Experts of a small language model: 1 pick a token, a softmax router.
Below are experts of layer 2 (counted from 0) of a mixture-of-experts language model. Rows are named gate (a neuron's input weights, with its number), up (a neuron's input weights, with its number) and show model dimensions 0-63. Each number is 500 + 25 x the weight over its row's rms, rounded and kept within 0 to 999. Numbers have three digits each.
Before each expert's rows: "gets" lists some tokens that make up at least twice as much of what it gets as of all text. This comes from a sample of Wikipedia text that the model never trained on. Tokens count by the router's weight.

# expert 3
gets: "that ", "% ", "years ", "States ", "km ", "York "
gate1:523533487529507515543545443477527497468526546500502548491516486505571517495469515477495501492552503468500487430531506478505508533535488477527459514518529509537519459489491482507479512498558482
up1:496493498492503484522525547518472488515507491524540445488492516481479502501525497519516474551478519520461521547538515501475479483489522498463503486535474493466463476501527492500510485511496433
gate2:488479494486502537465507484504485497541504501448484473463498522514494479513548544507448506478503484498521495476495510500528498463452514498502530496536505505555566502496477515436501534568483518
up2:506508532517515511506494526476469478529482461495531476516505486527496505511492524479521527485529527466522479505504482500471506484484489506519535434520459484495493503462493477488492495469507523
gate3:569488511475496471514514552525521518495507528500509461496499516471519522445465554461482540485469490509509507506528502479497498485459511497499496511479501498459503477530494443459501487488496481
up3:559538512452471485506485534505484541514506512502485427509521503491475505463498486470500477478489506508485502526538499482499456511518552490465510490485506442512537484523444456466467511463511500
gate4:458528505509514505499512491513464465477503500506479489552462472519510528477482462515476503508475431484547458539526485503524517506494506502473508469487530475486499521482523454502535482566518519
up4:482552480522514533503490500543476496490496507505512485503573501508517485504503518506509491488542476469510491482523509460498485548501484444505518509493497490480473464487519477511530492522492515
gate5:524551487513520472463473522500496484511502472497526458506502531538538493500455547515482525492523499531478490500496477513485515454496519481524531490489478513496473498495485526502464505495531535
up5:535520516502487500462479480511480472555512481526521474473473543546511492482474564507470531509510524525452499503507495522484508494489532524533525479454463489502518525466486505509460515513502492
gate6:508547446490484514486488515499510464569521480519527510509523467537518503488496499494540485475440527506525507461462532493489487513488495503468486456526516458446509510522457547495519547466459496
up6:481558503477473465525457484539470467544485538475566507489526468490493537505508495478499488495503490480496516490537525525490523521452504548478498525529504526476545487493487521509533515524485467
gate7:531465482559528514472489531483502477486499480477532470510504514494503497541526456487486515516521496511515497450494500535494484454504497498505477519510488490515484521495503492531490498539505527
up7:516470470529538487457507508523542491488517466527534483519506531479500483524550490462498490539521500507504463464475518512455503501502537518529506485495485496493493510536528543528492492546504565
gate8:539535504483520534544515533524479495552520520514465506514488510490536499484507482511540531512492489484517546501504514528465509476450514512519474513571499522486490512533477517498487503527469536
up8:498518473541548502496480470472492482468482479452498546490439506522524482491507509439451519478511505500512524476475495436499549537519527493502452459523485482452487450495488501493497500478498463
gate9:480489495511460520452453513509497482453503507492526529479498474516539509481495479467509492512490523505489496472480469522531513488468531499475500481481498512504448483522520467507497514521531460
up9:479519484492500444555540479497478550586463491506494490496515509492457503538522533555463501495492528496509512536468530513490496502492466478549496522509500495500531534487494529508484500497449502
gate10:527492507470520506477493483488488505498516514537482472490548458524505513519440480483518501493501472492505516477522515503530492536461514497502498491499551503484510503502544482483487569479474542
up10:521528503482504521517477526457487498468474514453476452522502496479482493464468502510477510511474512483490494539445477550517524480537512480554460495489467511536463480501492530495485494539500497
gate11:495471489510510519482471504499450475495525460462505484475484518451507493510530556481496535505504529508458551493536511463495511524506462458488522547461490481509473534454495473478497503538500472
up11:533447484493482506471546507495488498523521466453489486508493547459510475439522494444442499490524525536490468494543495516494478483487504467467546507463508489487456521493494478533507477518495462
gate12:503541469499501491536521465523554522505503498502566521507484484462492485470477494491492510509511516492498513510503513473488508511473530558492547512497550494521490493551474524522459515507480490
up12:523509500467441469544491570469474551492497485536523550512520488466458503486487513489488503527506504527504506481485520518505500480508499553500522497524494520470502511504511489474494522486498486
gate13:501502517518474552496452476481514446509497516430525488496504498547456478514520517473479487481485481536483518509505515518504510486514460512529465510456533470565526480510498477448496479516512542
up13:520491501518490475509530518493472507469523501490446533491523496447493507488496529496488499525485514528576528526487503511434521499486456488494507483439496523507468489447469494462484531490476510
gate14:503473516514490487484492503496474512525466509504533482492493495508485511490507525544526512528509505492493403547533478500510560479514490494483489510521523481508516489513505505487476521471506516
up14:508539499506524508529504523533563547519497502503491514504466505488491520480481521472507455488479476508500453514487488552506522468454539476515520508502487528482487500529459575528528501482478514
gate15:479524485509493453499479453490473442515491495482493474478508471501508473506497526499482528476510507532483475526520503455492473544501475497486507513492481480471516481503508571467518448474495498
up15:516472518476509522478503526522538540494525538521522509526507517501463502500532481477536473525513502507468498488497465512504496528499502468498518496541485529512496508504451447494481553529495511
gate16:496505489528498495498488575496510520468500514460526491550487446533471552490469485505504520500506484510489519482475554522540444501476519482497453468504503512475529504521503508499500529498467522
up16:486537500487508502480510529461501459509539546528514533492467522489499506492492473508505452464526490511479489476518515518491526533495497455505481513546468514499481487572485486510512486507513533

# expert 20
gets: "\n\n", ". ", "\n", "). ", ".", "\". "
gate1:435511521525499500499518548516531478496519472482492494505519527504514465457467499459502537519498532495457492469468523469496466518412514516474468549521503501512530493527471497508491507483487465
up1:538481540492493478501491476519448501510487480504511467528478501490457513518518498510577460488483480502497589463465513467510493537505446505532524507465524498496491486504526510488490507523485531
gate2:463515487496487516456455482484522520471510500464514476503512496496566447511570480508452489507501511503493472492546502485523516516436479493485522477473533529461497471501471482499529504524500507
up2:519457470476486495530536518524469510540490510494487543485527516490466522509469545517519455463497494518490507507479505480445518499524503497499495524470518473564510498498503505505535532483510520
gate3:495505492484527500498504475478473491505485535497503515491512504515513451486548519495532514466528495459511499506521516525528500559469485491451444561512502476479530474525472449483493522510489501
up3:527481515442454504474489512485514460476476487506472506502515514460510503494431509516451502477481468529467511481498514476495480473502528477536474456516524490516494495455524483518492484532492512
gate4:506526515517491514480516498530475506449462463501493503483508505540485573524472523530545485511522461516486511531493512483469500474515521511528493530513422509494531497500507505502474515527488490
up4:490526512561530523471475506497464520449485492527516490492509477503465506477454516523497441478531495492526500482492534471498504481498485512541510514508481481517515514490544525517485507503472504
gate5:584496508505512450509504526491539513547522502519526511509528507544518505508473507567543470505523525525503509473457484491530475499510502488490497516518512481521504503531494494472497497545479464
up5:480480459510489539524507470565509514515516459500487476478477450464534523475506540484508465551545537466498527525477451465498491475512493520502503489536510486480516488510494545469508491491502467
gate6:514527508543512525493507541491497467513477520514505518496536469509497515509534484496489459539521543480478485497476460455493463494464509475494557522509487507483511467467521484509434460486506498
up6:513530559464476503504488521441460488537514511506493479499475494474492477489501514448471519543522487515484504509497544526444504494470514484497539438468514526495470494491461487500504496502506482
gate7:550530530519479527496481483569509483489564492454540512519476484531477466512497526484475435481511542489508514508514477474501490485509476517476524494460516472520489498483502554518488479506537532
up7:543473509548475489515524463502500439533480497471470487478451503505463499483493478543496511462464480527514475475497498527512504468478541524495489498506505531505500480454503519517502507519479504
gate8:521509514523528545480449507488475516482519494486471485456485470522527513488510546484531492490524494494515545512481474494459480509487521497499500474550484502477521470495535500501496486461489473
up8:506473486475450480494509510506524483527522523503477434469498480514540518498484447515473490521494464531503493497449495489507470538508512511453503478468481501497485512497538506490520471475529542
gate9:474511473510499492538521484465542528500482489482508518493497495507512523483540479497508516469482511514470535505468487468492486539503531468469524526458472480480503514479495480433501518516446510
up9:511477539465513510472517528518487486539526504496510468506467518475515470510418516487490490539515480491506505491523499507513522455545520535546470512517498480523475506465488538522505501489559505
gate10:504499457494483507446522499537484470511464480455464509505510512465505545509498450557468445511495493497511479505475530520497485525547512522489486531497506470529503504498522481471493497522509519
up10:479485559498555437530503511508485537470536482496522485483510521487507507489520529458555540477474498469517510485516486474503495508442489498479477435484499493454518526485488511473477480473544464
gate11:509515500507514529517468466479517490495515516515489477465509511503491469463542511487486523522490504479505473463501530499524513492510499503536472500524514503538474513557471447477485496541525482
up11:471474516465484508470562517541509498510498495425509443549526506503505498484488467500466511461484506503470488515478506518500494482508492487485512515503501492469509518489535519481499496458528487
gate12:505522511535513487474487517445530563493544449529503506436465507485480484545477504548506512495512490569502499486533444516498500520471515468469487544479486509476487522534501488474511504513505524
up12:527516477458492553500561518521497514474516518519479483430498499518493525557472485504496492509492460517525454505529487505483521520453526490463481541497449506517479528499508508495481509487537538
gate13:521449540502520476473518482436500467527535497488498495538500528481513457491501452508512501451489478501535460451485548475468487487523493551484519506531496492489512507488509516484548482470486494
up13:443540450464531501515453512548509514490506489501508524476506497490521520472510568514488483562502508456488498479531482516507494502476465476519473489490482523535496491506517475478451528484531523
gate14:456489519476493484486527531491513513473504516471500514491487515518479481497489511479474529491475479483489560500531530474525496477480443490491513510528498508492535460493548499507529493452493484
up14:467458489490533488502487506555514522457526458509523502522473516494491469466507514505477468517498488516500551489503514479464488518471428501516499495499453505476492466502498483513535499483487499
gate15:477565476536463513524509516497519510442517529490514552492497520504538520523508528491488504569492528513528504538543458460483519455523498497471474475493492476506504501489469506521499470503506521
up15:518497476482478497469502482505492466487508498514494492486527499464498459492449511417482492459470504512547494498496568515500454509546522475444501496520546458469526505482508527488523536444525488
gate16:535505522477517486542550503526504502486534542499495534478520498499494500498507494516510481455508477505504498503519489490500503489496489542496513473496491494485523513488482471495442481526517542
up16:532503507513492560498520495525537521511504503478509520486541483511495520506450484462503479526487489481504510489472460543526471471488543510513563502492525481497514482511490517508468546485515446

# expert 11
gets: "1 ", "0 ", "2 ", "3 ", "5 ", "4 "
gate1:527525506445479501499482496481486511477463543518468469490505487519476436533496510522490468518500500495477479500490521484480470538476496484515483428478507487529510432531493508491468498510514485
up1:454468493517506483526492481525522478530492509528537531504513510508518492510497496519512523502564475506491485498520523496483497475562528466499536546489459497466467540510503492501523496484491489
gate2:538480496483443479492517494501475497478505501520492495462479483488530478490526511503463504496485500522533528464493530487540483504499509485502513548444517500501518507526473466493463497539520524
up2:526506497461492476513501515506486528504521532487496499547483475509498467494506518532442553500460561506504507471461501464494515502488487510491519517502526522496507511514496500453453524498525484
gate3:452494468527510532504469483527559497529521514507492497456516517446463481520538517521545511503524489481480478512485486501484489544478485505486459491516546459474540517550496473496502472505499556
up3:470501479531473526511464532504546520513488507525463433508518514445497493491511509525502535524503470430471477499449491455531454562480500501479503456505502505530507504561472501477506515506513532
gate4:512509502533505499478460508486526506490528549453529471497467536507490522486527496492510510504517507474504492510515495508542514449521510478498510520503461556513493528503458485508456508486477537
up4:481521517488534464494525486486458500532493467546506507482512511541518464530520472515521500519498540503494475473488486484488481531509491489505454507524518498456542493516517488491521492522516472
gate5:506535465534492496467470467509485529468529527480502490529512494470508523495507544491448480509487507498492456537488462529498498491560467509482538513517473534582454536533547512480470507504533459
up5:496536489531457550508498537506492467475421483505523510492492475492518517493513552502483484501504489524546487484488477516469496466516518515562519481476479510485485512515511531455527515553506494
gate6:448488512471482511527478474526471460495484506473485528514509492551480487510534508523459519498497452476499513500528480493479503513471494480487489497496544476493501479525493528501493497552464524
up6:501536486494558532494503503490483516482536513489500497501486478502505513493498493552502487497506462511493491484502493491550498537503537505496490519460469560503463557499463491471478515493491474
gate7:528500546478524510466550503512481481541537497499470495531492528507506504497478513516499526489536465524495518472492544518517478504467516493512493507483499484497490520501501452487493496550495518
up7:475526543493503517510524510453512511533487467472435465506464465510472495515506493515491480490486456512474498497499480496501512514462520508512503466504490464507491467470516492463517475549469488
gate8:514448504502490500484504497527487476519495500489513524489486516491514499486468542537449452480559547523495501489525489488546490473524455504499516545497517538475465517508501497456476527485504467
up8:505463432496509523475467469529464467513521514465487494444490529498501510543501484486468479487525513505551478496512458521502490476515502503507483517490514501486463534488486526476463512499517461
gate9:532514492531468528542536468500504498513467472509516492518530502523531504495495510484485509468514495513509531507497514510509432529486539551488499445458507491506459500516506488503512506483488450
up9:474484536474538496513496488529470480490477520503539492483501527495499491465489492500474526556518507494511547466487491504445514506472558464498479559489525457470516504485475509472505500468517560
gate10:483470498505470571469506462497499464507513475512510471465497514489518534523497500527478525500473478501474496532506484536466511502523501481457520443528429477520509484474497508487501484531510440
up10:473496527471461561519515506506508437511494454470535503501527521519541517530491504476467535492510523495520487491512475508520528494489495500504486519462484495492472554515511511484518485506508476
gate11:506477552503516516501523472534480519515492496504517418512524486504527506500509461499457509553533501562474511503485497532499520464511508498503523504533482529520469528463521503495490492456511479
up11:527465523510543498481509497503501525480478489509509508469507494477463505512520525553508504476547534529506472492472501457481552457493471493491489489547480535494509536520501506533519463502532504
gate12:516506489486485517505485521492557461473507508547511466509518500501516503478488470539498473556563475545526494510528515490493512503488506530510532478463494475492491491486499513464471481477512519
up12:491538511517482523499519515532501559504521512495484511510487542502483527518514466517501491508550483474471525485501510538523536506455536532469503494491440498508531506523449526518521487497415473
gate13:496469493475466486458513544482525499512504471485514501483489525500512479483461462479463526420479490474501490497477511532518520493410493420514510505508463473507509518546497505500507489563549458
up13:428476493503478476500458466506466480475476511529580477518495449538472530519483508503496495547498529496532504523482482483511485505541482536464488492507518491491455457444509529492499472494465556
gate14:490511496509482472508460474478553505530524522493473510457469461474507517465446548494473527510514503515477479534505517521479495530496483488522534473510544495488477496496490478508538467551529475
up14:475517428506497471480527493477547499519475518475464513521501534539539517523491474486435461516510482490514500543453495509495530464490508494493492509520515498513480450479522444492560517486499490
gate15:471522535502508516468487455481520467489545508511496484496446519504484511531516544497500483472513547493507481501464514548517480494483511494507507481498499502488480455532518523535497509467478483
up15:510527501481510512522535516509488488487449479487466499469526498505465478505505522498544531501505456553494514493526487457497543459521480491482497513514494514475512547476506530503500509519509505
gate16:489496501512483479512489515465459545477514493468528469517502526454495502456496455487497497473467473503530547508475474528489480567481469514534526484503485519519526523520533486513440458498494505
up16:506530508487522477481511501530506441519518489517472497496457501518492486540514574521495503536489498509522482496509550448484515433520520492495481516494505456472503460460499521497545556498510471